python train.py --num_hidden_layers=13 --hidden_size=256 --n_experts=24 --experts_per_token=4 --d_expert=128 --d_shared_expert=0 --hidden_act="swiglu" --moe_layers=[1, 2, 3, 4, 5, 6, 7, 8, 9, 10, 11, 12] --router_score="softmax" --normalize_top_k=false --routed_scale=2.45 --balance_loss=0.0172 --balance_bias=false --init_std_router=0.00964 --lr_router=0.00141 --vocab_size=8192 --norm="rmsnorm" --norm_eps=1e-05 --tie_word_embeddings=false --optimizer="soap_variant" --learning_rate=0.00328 --beta1=0.95 --beta2=0.95 --max_grad_norm=1.0 --batch_tokens=131072 --max_seq_len=1024 --train_tokens=470800000 --max_steps=3592 --dataset="wikipedia_en"
Below are experts of layer 4 (counted from 0) of a mixture-of-experts language model. Rows are named router (the router's row for the expert), gate (a neuron's input weights, with its number), up (a neuron's input weights, with its number) and show model dimensions 0-255. Each number is 128 + 32 x the weight over its row's rms, rounded and kept within 0 to 255. Numbers have three digits each.
After each expert's rows: "gets" lists some tokens that make up at least twice as much of what it gets as of all text; "mostly gets" lists some tokens that are sent to it at least half of the time. This comes from a sample of Wikipedia text that the model never trained on. Tokens count by the router's weight.

# expert 13
router:126137115124116128119100050139158113074115179174164136156126089112142111112150117112166092108153169188156137164129144173117136187197139141122141147159107120141123117144068068085115110128122138136141200134170127125179187140131126081143116120111134185107131126097170185208149156119121116114118070129123178127096160142119079121111173158060125168126079127117069148118133143183135086119147124158106161076083185127184094088189122144092098115160145077096103120077105095104123109088129123183146115082178168155132147138156164102102131165137094219137135138108140142118121195143084150155141135156125127069167131072141173166174141135108100224060170130142165136109169164136146131136135125124177107105131195117126130126049155097125170162181154138162151143081146081114166140168119118
gate0:117160100105138112117095185144082132072183160129179115093141094106134191148149094091062090143162098107206104116100194087057135094143128154165168144136137196110088129088187098130151189162192101139158106140125098174062108121134152113151146121149125126143147088151092173127157077186116096119139185163147159122136136143128093111141095137120115156150144112092097122121074117105140145123212136189122117148166144112140143156132104144140163138091104113127115123169095153146130112144103106091105171182070168166178101084134101127116121167078122143113103175177127143070084146190087101113126087122147111092107134119124114118053072107137154128114131135126126059109171075077187094106116142131096135185183166153105118069097069129189145186147133137127103107151098170114130132133059131
up0:121104155161152073077102183112097054183168075127140112143124134155142168135064059106072097154093106110112086205131110065115150137101143155131090154057144132079109122128125117167118078127132131133155160102160154146117125139170128122121054153075155153087115159125190191165101105106099154158133139155066123141148077134122171152173156105095163086120103096148117148134102163181130175076172078178052097074122079120122090135120170114130131173073142120108165098158134126101173162208129102159112118157114111117087162138143101107123113171128118124117119096119136139175150082129131088128123153179134131133167180135082130166106120132062133144144136143146186145125181141096160208155123080137141135188154135102081158166129114116163172120086120146122141132102093089134104073105057160
gets: " is", " to", " the", " was", " that", " be"
mostly gets: " been", " but", " have", " than", " be", " are"

# expert 17
router:168142138135109111175113171155161135181107087096141098142136154059110122180178092102158136127180077057126091053081112138142172118054114157143131141089099114105140138109168170156098153109086117153181081108065135143101124123157177100083100153118131098147108070174111112110117108141149101140075194080129089170139125174185117122159108183154089140154131153212148141140105100141076099145092129124092112080130141144092148134083126137089133133108107122109139151088122134092166109126102118120089113169139106134130098081136049079110162117063094071098096097184136128122103119130150174104138111113073172142134105161160128118080117100122133149206199140178201183102148119082097123063143142134057139138101103091134107144135086154154081102161105133155138119163125114096066102106152101
gate0:058128119148125121191126064164164126190089113136108123136129137106101156105141169068111123142185176141110111165113119104146126123113130137170079122141082167093099105133158133113132144085149068079169160138089111112220164085132148147123131087189130206095138123144144152223123118180082118129148132142099146138106120114177165069098096116115113135097146135149084158085172117114129138136150122134129163171086158184136152079139129126116104107150150138152097169163181154096177083119168151100094152092096093122132156122105136133178153109101148075094112137133213104169134176177137122168139140164085146106205071127130102086131103072125067141126114166070119165120118076072050156137118111096093140081098181156114082098079115098074117158136102102171149151139107106123167122093150098
up0:108189116107145168095121107127106097104107099053192142111109061082115156135152108131172122179035153111164147097147126091111079133136129115109176115162140139086114124076196131163170125086106109128135134166155128124121143140093111194166156147127141105131138157223133106114119174164114134164165108158218122142149152146055137151106129129110067063111118179201163067161095072150141105065121139098098170153105153106117125125147129130137161195126138090138154125116116121113138135208104201168148106096112060129106069112117114144137134153141125139112138185182098193121135122087115140113132100058073157153158092104113077090131102160169164124119139139128132146146142109187151161073144124168169114134123124144149090206089131117144178196120148135115108154113130148104134126123109093
gets: " ", "-", ".", "–", ":", "/"
mostly gets: "–", " ", ".", "-", " -", "/"

# expert 22
router:116158090159187122053128083101114173089074161173091119170093174191106073110146138114169141106110076142124140164133076128118137139185137129126134171133150096125188157146119100127116147138136102210101206109125131131103190127108134117093147144137089144134124153099140138112130092138107121123149142075171173104114099148158115142172146095106131159132113099128104055074139183214154179146139104130117169115068155143109161088197151180114171106109103139132175128071134136107120116046178173114126162147168158193124177168157128154140167093185155157118118162106189109138107095078127130106183140129162146102106117078154111155170191143105108101171177174141101140127122115111113146142137087144100135158135127149105118069097119106135177125195188119136115164188133200083096121119128113
gate0:122125150172151126177150130160139142137109104092114075118187129098137116110153139154157100132188081128153124073119141174169160082167131152121196126104197128142109147096112112126125101102077147176141158124050101128119103189141098109125079163115169147108147090142117096141124130173127127085106177157107077058112116100128171169127208180052166156129139114103152181106083114168215126061160180146156115166096069124100116155074138102126161124178112152173124145142110119099111163146101146160132179096139084085149079173116134190060179123125122143132096128092114129131080104109108184157184137088116156136071142137126117170118117116143101155142122100125125098173089085087168112095122170159113127102128186126121127088135093144211117143147157119080122101148086132209187115130138104
up0:124099186151146172102104105189113119162123097167144148178096194090106113107062110124191120125148162151092103091208164119149168081172117103131117120108139066120122175168135184179125081200147097136165134081111115130108119199120104111156073127132151109129154097119117140182134204196130120086144107188107110082117123160133098137115157137148168156113132155096126072123093060182133121165100187174084168184130139162076109123160125171083105168088127132143122162132179163130168147130182175138163144083133069107160138162123145167096137122167117117136116128099118146134110087179107117129108124113129166142127075126203094122104102057156152169126075139137145102119108147119099120164089191183141128100099141188137121134131074120106138096138177080158110132171153112146173143078130097
gets: " and", ",", " of", " in", " to", " was"
mostly gets: " was", " and", " to", " by", " for", " is"

# expert 9
router:193142131104127118064139103167132113094113138134114121137124063149133104059112137195096086175080120170149118167114108103144093157141163086118106102140151190138092088125087126137114106142117140165100156112161092125174171141128148144148082139094161076103138095118185133102150114158181127130071139127103138140162135191083107096084156083071100130143082129130075097096150169158113080168162082079120198153117113128157071119168102120103112131103156146091153121105180109122139121061157170117123105109124158148182157126101134108106084172138154136126126138064056197124143129113071167157084122171103202116112128161176077152140128108123147140138123115143137078135164102143063143212205094136222099151125174102153120152090125102122149131115168121092120152056140178075141119134125126
gate0:130030134150124166142106159103133131072135151091114079109105111019139120126158098096158069102118128140088095170130094170084087175105106100119170104119146145126182102130104143176220068120134125083181107147167068109128108131111141110084086099174131162155177172172124175130103114111137126162162127073103095137109052129160141092099109123092140104145101144140137101088166108112096164106106152113105137120148145138141079149133174125139137125052182134105152191108115094150167138149171112073185100104125091147134106124115195054145115130123193122125095148127135196122162147120160177160102097104133140124150110187116130110125118108075069191094145126117115152181110110057116166103118128201141111103106122139070121097075122174096111137150094108112157140135129153100107093163112169
up0:173191073166105137153156125140168113091160134061130136143136126117105147114078093096082115150135073117113078082097101086088050134070184111082120136063066118112164163162158162126176120123110111159156082081179107162137132116133080084121184159094137132125110131186131128138163092174130179127175141077095125154153174119116142160120160113124126112118139206077091150101131156183106106077088157103078109102131122105102130120108088110155120072148197143142136144128139108199089084156163134138132115166118148168190087144120125158096106116125127144064168095092092143118095115099116136175121142121101171156185089125175064119175131121162182159170151167135145072201052127137174114133155117152170146070097191109088121144127133131106140132124139153123165112137125091116139106149183114
gets: " the", " for", " with", " on", "'s", " his"
mostly gets: " film", " his", " album", " Best", " music", " Award"

# expert 1
router:045116144130131115091137109087118093084063115138118131117119107070210142163099086128143167146136109170143124032179127188112143120168131112137118091120064078117148129137117073142127134164160143158148149106083133106069152137126151178150136150190063055136128120128154080105146135116153120140114083112167158144127118134148170137111143100107115065182109139165138187134101161137119190206101125081123171088126101146139134112139135077175091091105103105069098152119083151165138173054120132166126104151160184182180144189128107139122156135160128032116120060195153121156117178118113116117122112122112096084076113076189086072141122113116148108183126132145094162159133127117098130125162134130147126158122115094088117118117111058099206118098160098119100132135101146124143128145140118
gate0:133117105096156159174155127110162125129150137074104172161076137133087124118149155155125118085173162140108172078132108100169056143161197156138109116112150098151114185111118078118131143143113107150087175142049126140117094145141124146097151124160133085118097168109099094075124077102165080160121075112101162133120152098121172084083189119140146152092130113079181097122164117146117117195100097098124102145133150099109088132153138134074149134115120163150099148112157135190183096135129144116138161115178171122109116154157153095166098115109210118194078081126111117136134155135154099161147165125173089153140125108144173100103128135116145128125067099135187085149072149161112110093149153143147164131212169027125096113166133105082127131133044099210083118172064091169162114170138155
up0:159126138135119111065066118162086088179145131100067130145103112146119084155149108156111106102164137065165189152105080138108158113162169144126130143148130114165143202117129160163103109144177177119171154155117184100121161188074095116085157168076151108061116182174120154140132078115120113115134140093141140168173066148087144132066165089165089141143119098082134047098158097115160119146137130022107130134140177121148102114172129113122051099126133107144081152145162143101127149121111133155084044122149149109175105149053105184105094135157179158135105133148091147112146145126102147143085131101080160062127053122111147128167161096123120153130101166110071127098159080091125171132174144173114130111123113167180143175103124114105132073123127155111107082159114101133153165166128109
gets: "y", "on", "ic", "t", " of", "d"
mostly gets: "ian", "ic", "ton", "ley", "ash", "ai"

# expert 5
router:110113118127108121138089153129111111090123099135132123073150070181053171146118140131169117095074172015101139112123124103100159137181117237170177097153177088116149118146164134137093136133118181158134087121140142077119117122163099097159224133099138137115123135102159199120105190137089110161159103117141147148195114138118106142113203122112135130189165115113207142125135145096094181146117132107163085117156108165116139053182115130155088126168108157137121146131077141115115114124149106114112182099122168070124159147148126125165098121200128146115120075145120171131107103120094092144182108099141099154054147086124094105147087155109110138041085097107114114131132133125128148101108134118091125084110098112177114073144121137094199131120098094172103055113106118130170117161114156
gate0:164125065163126124100086134165082120148139119132125130110144147133062082176180157133091110153135114131132103110119130079171188128105187135197129142168120112188146115150099086152136153135142094138155120138163128119163098147119125169123121142134097156159102129148148139110061088131137101180096169135101155181088197105133106086132153117141088123128148106176152142159090105120141107067101108157129152159162122169107175144125042114162058155106062060118151084125122105173103187107114140102126092118154140111068185169154110150115134140094131089040189125071111140106108119115158142092129130106127114174100084126182154092074087125108114118119090151145182083187081144147112159073141158111164101155172105158158141112137183175064163061110132106177132177149154138194181153107170128
up0:088216099102133130109098170157090176198127193156161163105113136147117126120096163130102180084166089098146132097126148107133120211155173160195160164143072130125075128150116149092128156074127176071106110078165122207167109138072135089114139158149156133173100111109156121084151217118131083136157098176129147159149172163105079081119108160133127136134138140078143130113101127100149102140128105158119134160120078104115162155081122147125141120163148186169136162129138157119148100109101093104105105117099132112184159111138119158121135108111102101121101128100095111158154143101131120113140157199056169144137103138114171063130122138072152161107157105148162096121091121079078091132145167079165091111118149088087115070072139124169158177132087095110190138074158078173177188131105159
gets: " a", "a", "er", " A", "ar", "i"
mostly gets: " a", "a", "ar", " A", " an", " Al"

# expert 18
router:107133132105116104077083061119162134067132144191100130111131138112114132132138134137143144120193131180181139181187186122200147174143115100160149106169122152126100163110144075120101134133148081132085184149138101160117095144167139109109147125078141175098124116110153168232159058123109130133087076190075163141149113154084159066177144140134115194109098140150100209178147169042157141068112060143135182108153111142142103137102102132080070152121143113088146134098091151127158169150148173094170117154145146090108157169156144100129129135175123126138142184070129175159117155142136174121098138153142109103149152081110126162131142118145116169124066144163097150139136120118125106151130121127187093088120155169078139157053151151128163083135101105177117108095114129185118140183120113
gate0:133137110168117073201131125126142118116175143095098122116094095110183143169125125116173155098177117140121135192176142147143148058098088094139149067147122097129081094068128130184112128119185142152125116119147161100146141131180117153119111157148132194076182109062110127080144064057144117156144066114070076178101163115152082159157115135116135112134127157176155142122047151182122101161071128084091163138119068100094102137062147088082124225154057182061109129098110123123130093119082147104105109078105119122179100079115129142135110131104085159075098116154140162107090092170157130135110114116184135102135100112141090131102104120095118080111112108110108110118123078173147115119121070131127139077068055096111120153110163160135064136103136128107117127102121139136120090143140128
up0:132119140164164218096132111156071086162085167163111162116092146140108159148141132125148158152103095150147169153127151084162119145073145098185156119160161173140123192127076163106146149142150142145085117135080139065115090129068076093155152101140104163147133143156082164129065160129099113136173064122135124154110133087127123091131119124124100125083146111174103087102165144108137150115086121114185049104097183127167159165175113130219106058064143077068131135153107138142103135116144114145138127139134205075103151148151196194074119101143158129136166139156175134130177170181112160082153136138097100107108127171112106097163151097146091122142133122141197121097118128101175132150159110120195172197141144151190135077084126161142097141188124145134154103144145097127119119109077130
gets: "s", "ers", "es", "ors", "ions", "als"
mostly gets: "s", "ers", "ions", "ens", "ass", "ations"

# expert 10
router:157108131104187124143149145184112125106091197149138120114148071179142072085085119144136109157132087126108107150090118094048119138114150106146109079136169150125086067144081121149127145157104192105095096100148093128186123125136120110176029137141124067195130128126120100125069181142107112138128152096150067096149121102077168126080155125085139068149164104125127087157102120157066104136134130168118049225143110131122089114151095135121094111150139154156087130113127114110158157068136124186119133155121116132127135182108114098124130153132079120122115143095047150085120146096130171126119122133086138165122110193163127106163111098157168149158089096157139111156186078131065137145224131134164098097112155092150114192071175153147137115118112135072118126110138116118203115147166110
gate0:133155152172148118114144117139107117122103123123156097170111165100125095088127087127099114133136035134139143155081141123124130172117106139131122133062078177117100173093159114101194200176096116128147109089145087094125110129170094107174125068119116146088136133163122119146144130164086116153074114115120066151131136145095164151096154109135121103109111092156128120098165176110111126101093201171138141119115121077168153079083109138167077155132126160082106119130096173166140096104123225116104127147088137064161148157075123199130111173070121080177103126083098133145127133121169140106064086177137119129108079084105114157130156122150086128165138081148146035177184109164159101105146097088173147154102185152149096143130113084120067129094154081140177190157171136185190103123143127
up0:113134111168200115176060076166118116119125104135169113110086139100160091116121187131166091102163108138125117118085078159088107139126133140165128157129171196157084164134133175137182164179097114132120157133092086125118098122137158138129125082082165143146154101155058125153149138118070155191130105083162122102127116075127098167123128121126127164084118128122086120123220236162148160108104189113145148126142117084131185085078136130146094135122088116190078118137136102119166147168088088136101124126099137079125126109167130124098163126069135101128076164112061111143168176125134201158139108125153104145083085155165077151115155170115144120184109114145220109113121179156127100156162121114126153143123172175112099169100154178140086159153111101103177125179115151148122129063084087
gets: " the", " a", " The", "'s", " his", "The"
mostly gets: " the", "'s", " The", " a", "The", " his"

# expert 14
router:182091121158097123111136104157172114180138103112138137078127101058085129081082103106199155127089125119103130147127103190110116148152135151112096089120119090118149122143068193135159159086120196076137080117139100120122108120126115108128095143133073153181117140144124175150042143056133129122077157191161073081141110129162130204074074077135162101101122127088166147146121130174125140178109131184146044178149177141110127163105113088148152130137103166085121131173137131150150120143076095125154139165145171045146122075140105147153120145180096201122128104081120109151116154159146064118134121105101126148116103151195089121124135097079143136152111092105100036114135113161161131083123183139128099119117080106164118163155154122126093117118108133075111101141128099170198122076122125
gate0:103096153156136135160142167140195126143127110160115061148139168126163093075142155115130194164134140166123118082071236093114157099167160083138108132139128133138096119080137086093146146199113137117181162127165136121135144059127137091117124146172182147147142134162220150152090129149162138113137131134111130169143163187079137127156135105087157159145109078075078149155095140057122040139168120121062181100202090099122097124114157096124095175094150107111115110144119074192121156145093132122114136178090173087150122142096115101147165134135131181109138137149070079114120143145097129158088093200102113102118121123202127135097125118153142143167117112102153089093109148145056134149169103116145084145176147109188129118164079112151085135176125161118077162072153127120124109119122112
up0:127171124101159098112208159115110157126135091122175093080172092157090160116132111154190129166141092147154136092128178125175187099105182152133082060101146106150134145062128096120075139140148122132124073131093132119178187148111096096147174141145147104131074045119126160071136119176124170165123169087127121102141195118074119139131160108102118112146122137109107105139133114096118121063139129184149182153167161064142122136124093154126145170121110090184136126154178117197112157192160113126071189151084130104128102162190105114093091127174129154081140135095046116150103125114142148140152089172096136135123151151091143172142164065086160120135132091085115123175080137137059119107151143210155071161077116121145108145122104073118116137149123081119126094099107144102153127122189155
gets: "1", "0", "2", "3", "4", "5"
mostly gets: "u", "0", "v", "iv", "1", "qu"

# expert 20
router:132075122117137115065137117105164152145110053136099129112124112084087108076140113094133164138138094095158131158178129101101099157095145151143151090115124075108136167132083164120176145165093149041134101125157140131096134141145110140141135134117201167102118116128091146141105185101045135148121110148109150061215087111165117206085116132073196084091171065110121098131128107104141152086125157131180182152129152123111171131141119075132159149101113098128076129133089155171123134155073142094186106122130154089128136118107093097142116061160097142119113108179130139192115145159157105126090122134071124155120114138123129137047131073105079143126161092122086070166105087133135133098093152137163181146103146184121116215190170157110093117134126144134135197103117094116198133115183103
gate0:209208122078105102157132188075057154110089086129202122145157082135128172130119112087138135167051091107076085134101133100110110097078162145149087123105124159100190116109082155113183124179186152116143121116113113084143156097134155144183155133135105114109180110116119136093123082109118089128120150089118094134045118115223123118168151110106180078158140094124118095079163112124095071143077180129114149166169167105106128077143123139106133166181166092100144141131161116083130130122112172101128100146087097125089108126126143118083159172180115131091118132068120133107144078141187175109150128168118158115119211112206134113171144142101128152152115144130172159109117134136094131152130175214141126118108139142143128099144081083148091093141084113141133135115131135165189104119105169
up0:180143129093173150152100067135172145164111175157112104153099132112086142070069151145107138102151206154166120189112158137108124176074149220118037133130133172185124093134100127148135133140168125147183178170131158151170086136107112106156085118070115116119128112159126121146089222114116174137139130197123084107126116108177081155106105124185060093118167153110182132083115174141102138097092151152103119149174127119146118179114122145188162138139159153157119175122124099081108153159091103113129176107113074143102190137106144146107134138158089096171127128123132142129110094111123123134134130097137140154140064100141115100213152132173055145123135171109121162125092093118181101188169122145178092122128131097131140128118120096193151108191180109117074113092087126106165168117096129
gets: "0", "9", "1", "2", "8", "g"
mostly gets: "g", "ag", "ig", "ang", " G", "G"

# expert 21
router:112079157081107115160090114141117175145167126068114101179080131099177105139084146137113113101091144147118094109152111082189112043154190096103149176083065186107076103135146151061153160139158069137123144108114196131152135081175162152112168143170150129121101100111084112090103163159173113153165155077127139149121117065177158117154163083125124130086101128101117121104098079165117085120128143099166115133071155169141083155094100162139131130146073104169099157165131135116127080205146104143099158101091118177084107121165142111131150102104164121108112089119090140085105147148113168133063102170167097116142094156115195132122088115099178090086113174106156149162179122089139154117100182163097127158090098144097082146111082100163052120131080082141087158136078122148120116101162117
gate0:152104130141154123145106111120130128185078159153138156131157145095178108117127109106138122116165092135128161166098098076069167130130103147144133136109125108129124133127162173159170114124158157094131151155124144179148154159095115109115128156161113076177126158137065125142133119137066161092067076117152083132135138082158115145168177150145126136082076135208070089172089170123100103105130113169096148150209130114174174169097173094124071105154110152152105102105104143142136089184041068079104120101103151131177116137040139085160178123128107185133094065100104151082112134133145090105096144087196064122104133123088171148161168069127135093081133158131114154139114046092092133131124140132122115103165164100079131134172131133139116136160212156085141107134138101107086155209149162
up0:194144165094178098121144109113173066143135076110138120160137143152119150125136165111082135156197090126124126130151109160146121162156145112102137140143149162110165122087108129069179137142080089129163134149165069107160155122137164056098141110076149126142072094133164120122049187174215139155087062136138127128153120124206146160145150144108089134141063081160141129113142146093205146159106189136125176156064119148103117067125156127165047182091154080133207127128068095134150126086085077157150128128121157103161124130096160137073155160137195139162129107115122127061128135064100153110156135161082109160152128121154090137155142176124140168155152143134114087055132119094138060118133138099131109127153166170133104100137111076161125122153150112120113121122127139126117168103164189
gets: " |", "\n", " |\n", "|", ")\n", "."
mostly gets: " |\n", " |", ".\n\n", "|", "\n", ")\n"

# expert 0
router:152170162099127103173101192178150115167154118077108094127123112168163107110134085095126096081079159155104130127103110137161104097164142084134135147099100170118142107063134156119112136092134172099118110110129122132144111104151149101101150143183125129124120161130078076103144197129183107145118071120141115161090109146138126077162124115141078126126172119070182059173101079178129092095136157113158128118158105153132114148087099175188175157152110127183088148139150163092141078186121061121102162110118082148078156103071176146129123114110087090109125076130132074121101119168116137125087113174187093066129105175078128122133086199122131100109186171121148161142102178092129068172089142160070129107144179140099110104184101106165089104052101090160094169106097131153185112154159116
gate0:159105112083118145159153177119131143154168114162107113093167100186174119114194142098173150118142126083138144218127102192131124141081139126086081139147082133127125121143106063105084112149084130155119121111183133180100130140115205071101105129089069169104112189154120141103135087096125122071176186156175155130102081193155128102126153173088097126086095192096128130036120161152131105104103142106117090177141119071159143129138176125169141095210134116130106155116105138108181123161088124125137121131190129141165148104184093101108147164161112099146111149122119146103166137213135131193082123100101104140197142126183122179151181150110086132109092079154178069101075099125178140135130132130126149156176144146125109162110152109122091178121130098134137146114132161176128142119163104
up0:124091142127155164121106103166147158133090177159186110138104086189082093095094084133146138113109158146144133101107125129174113124098052152133175097114139170118079120131087168096110086128097131117128123036124111130116123137127124093119189150135153138124152100114170160093049143123130133113130079132127137113167142176149055103150140103116128174165135143140098120137157167126208121138194139133179170091133137177129124091178124140117110108135095143147157161144154015092127136104114084142135124128066139185088115129070147106125084167047118116090111101075144104140110134107139114136178107122153111092093111094055151131066143110100168047106177064112081124163143119147167085124114091130083118117140101065067134182150130107135138131099145085141100133121190048108088100113086127
gets: ".\n\n", "\n\n", " (", " |\n", "\n", " |\n\n"
mostly gets: " (", " |\n", ".\n\n", "\n", ")\n", "=="

# expert 23
router:173172146113093110146097154091155121146100153112150119154079136095113097095137110109132181131167119066085122072085150155160171153054148050148120183115077157123068176119112101080180138137112152154162093115119154139121181102123164123109130143149170097088120165187143139132149127060145111137151149097057164134112154116155140097166144123125070110061199140129110120168122145082121103118081092125109142117076158142105108074087183151145139111077117129128224142191095156128134149093137165186147162137149111129130139178155120103124133076113123205130113142186095044085113191117091121096091118161148121096159109193104165144138131110153096059140110165162154078128104140107148150153142146137180182089106131124086110123069110104136088126176091114174123145095127171098151108136116111
gate0:146165148135093147159113134058131061148137076120111116123181136076120110070131113100120135151072068182122128128131093114118131176122103125090128133173151115137148152135150107116099096169123142144147110135156167103095083157131099117062127094108182089163114167098118202180096172152144135136128136123137147152105060144124145207105075170150159143146113168128100127199106135145176128118121095162101177087112161102076224172112088080091141111106163136112125137089116085092120118145100101123163086129205111124155153116172121127126133149177105116125124103133093095193092126149132107076089153140061141143102132123062130135162102184095126121178104121189075146141180089211115093170112151186164193092139159054073076128142122136140113185147135129125154165105109152121123113126144168
up0:123121175152095131121108132122183127132123051147139150179154135074176091138123149160112174071082118110124111149117122103210107111114139102126085143155195099150076131152140084110107134164105141147169097095088124091151121137093107070152123139155116160148110110102091070134103060151090155104199135149128190124187131117156101083146084119143134137134127115122155104098097149108137126101174129121073110163136156134113158161110156130096089149077155101073140129196075127168123103132141172130052139141131131121152124072098124090077135144086148139131102071144157098122152158086139127114123084119192202179146135184119125170059036112148096118075122131151126109110135152134156198077065072113163147144125190087144152113094149137128167183109109109155167092136138074140066176182141141
gets: ".", ",", ")", " \"", "\"", "'"
mostly gets: ")", " \"", "\"", "),", ".\n\n", "'"

# expert 19
router:191144157131126111180139109144129113182193065074112119120116131107127129136132126114130138103164124059164115070154129126165157108072158154138118132094138081107103122137136201163128147140093102181174072098072155151145100118148135120111105159165119094163102097160112100057105105145182098139120183080159117154114127093146134134112127175099164091164107120157145176078116081138064106169101144095116091097141163149089128157123150097055072122109114095077093151102178135071139101144109109176054143151123127134149107054102122143132138164043147096095106104135110131139107098092177108125130102151095192182131096142179139080095104096171109086160116124148151147133121128110122131085143149160078077175110067145179114209171086151159074097162134115097112177079126082103094111123136158
gate0:114182102124090119118165098127135097208168114136187132120092139155129162155139134160141120151139139166143134099110102116168125090105078133118153199109155162120144112165092124174043105077142072129126061141173090116189133118152142129129099140144056124091113175204107138147149096116080082130105156098099162138105137154133116086171097109139091183188178161135113148140132111137171143136139119204161090168148106113172115149157104156122130059161085109114156152156135084122074157064190193067090100113152085110085117129129064135107155076172159069089150137093148102121177169133064125143134106090077136063080120134163115137139107154122162108111124112146132151121125074107103181135101106129196120108139135086077107165124138140127108103159094153123101045097135082168122155140104128
up0:141108150084082152138125088148089107175137107114162115073156159161114126099137194132098133086164115141114134146094133113114131114144055151150114048084125069128123097092183098138116156174104028139102140110143058146095047124156175122156116120137138159135141127130132163087132067217111112088099111124136127214149180047147205130179112064173101134097141165159162093167187083120122164116168168165123161159155076144153165135102143135131158145088056148204093153142124136086117142100110164169161118117175115115108134147114096085150128137031132082105127131111137140174118075123105144134084164099139142115160094101167116129134107097107107116134088128098099085123124069146102170055082119155152113140106138121121136148153100139142107148120123136147122134095119091141095150146076139
gets: " |", "-", " ", "|", "–", ":"
mostly gets: "–", " ", "-", "|", " |", " –"

# expert 8
router:106194163155218112189099170147127152159120102156177115074095115130073173064169137167182089156082136066134110119166116105087108196146154155143132128151148146104168190131161119145146133128074077111147109183120131147093160115119133137120156136113141195071121111162110131058133164159099114152159078069133168146163145129129144124179181165090108115132143098140116141159101080114087118133107195102132113161173148156180162101210124175145158116162104118144087136078154132111143113093118071116088190149152149055112155137168162137096091102191146204122112164117162086090123135113123155086160110133106092096117144172127183136091117138086182152134082125149118140122087122102142085103101132148167113134144139142194133110111075159162201135082152123151118118115103131160139098171122132
gate0:030151162171119106145065129104153143152124154165122042114117148108117110150109142089037146104154130126141104113093078152078145146126122162129140141108079136121150154097208168153158110080139182100127140106165121138192122114190152163111141146143135121175090133132066118099123093076157192133122136194156114180083121084090148083163153113101141141118188169069079085082114073156170147096120150084146118154120100066160083114099180116126158133131154134103129164158127136123138137138126125126160094125125093170143110135128176145112121136096119068128142145152197138139153128124174108170129149104145136136183092148141128065121114140127178116153131177062170124106127156112112085050108094146111078140125156138160091173079050124110109109129122115180160069177058120105125127148113075
up0:082084126184067114120115164111134145092167195125110134161117097141143129150146118139052143143126116077143128197114088164155114093186145130069164114183105090134139121110139144152141131142090130103093122132134095170162067103119099139136124138157094111179121100165145101126157132106121144085118107111187067112074100141131125127095160098139073123141165075052131137141090086151158129137121129119127133148154106117095131091118132087165115148143118116157107168148074138100151153127209158080186099168088126084109108141098194115196148086147099110144093129131197101135116122127127067072140152135175083117169147113142119093178176166125139115127229216115118168123123174144123134121065168116118103135187099093109095128164140179176170105123121137193150094218117123127078099149123077
gets: " (", "(", " E", " U", " S", " N"
mostly gets: " (", " U", " J", " Al", " Mar", " Re"

# expert 7
router:147147121138106132069140173128142113127087148100078122094178068130105079143096085165148186123188145094076122058097130153078145106114140142124134141109112075130102132144107145129144143098111136106142073115070112129109089129131150160108117136140019035194113169095123135161148090115145128139110177152159048107131115139141126158104101108146114059149094139178114153105124126079176196151137129127102084143122167123050172130067092114186119124137115127108113132123099137184120172081079097147150104168150142145112106121122099139150159127106099081125126138129132067123131198158156097126158116145124100101114111171071160074141152160117177100216173142125106162129125130122163163151134144136124200073113157088132115143117126064143116107119157115054116091129124055109046131139090097
gate0:119145116138076155125132102164097183153078152138125100111074116155163113140143095154146045117079137104094141132073124142114173128117054090111097173115146130118147100139149124069110160167134118139149075117065082135131040126116106135073188129165115151118119150081149072123127105164142173093152135135120095161110145115181161113160142088125108206090079141201137128156180168140193139151113132110128158126145150178205136154081116149157095129067053157090130125108141125113102116155123120127169061143098121156119180136171116106122106087168096168106182156123172119098121135111114157093121122125090168130112148111143126138049105107104104036161078133129096164129122107107141118198144092116128110116109200169106168111111160094145126118183114135054169135070160108138176101077123129
up0:124086161164107107172119102118138131114123110110078115112141177065128136110089103118135182074109161156086145161120195117154151104105128088118146168129115113159186171161117066186150082122148177069116146211166151182082096137134171165143141107099111123095142097178146123126127153024127163175053123124134163156170213110147129147121118149107188114106125147134134132097125128128099142092118115152132138124105093131128167136183138202060146131155140108108211106124152187086116183110108112094125128125110175108120128105184139151173087146118167150077177145146190141116160150138120105109148155128158124147178121137153155089120062102131137141062168154163114190119147124107147154142153132177128142155133108071165141128171114181175162150066107162109145140120152128154034135102158109
gets: ",", "6", "7", "5", "2", "4"
mostly gets: ",", "ah", "),", "7", "6", " ,"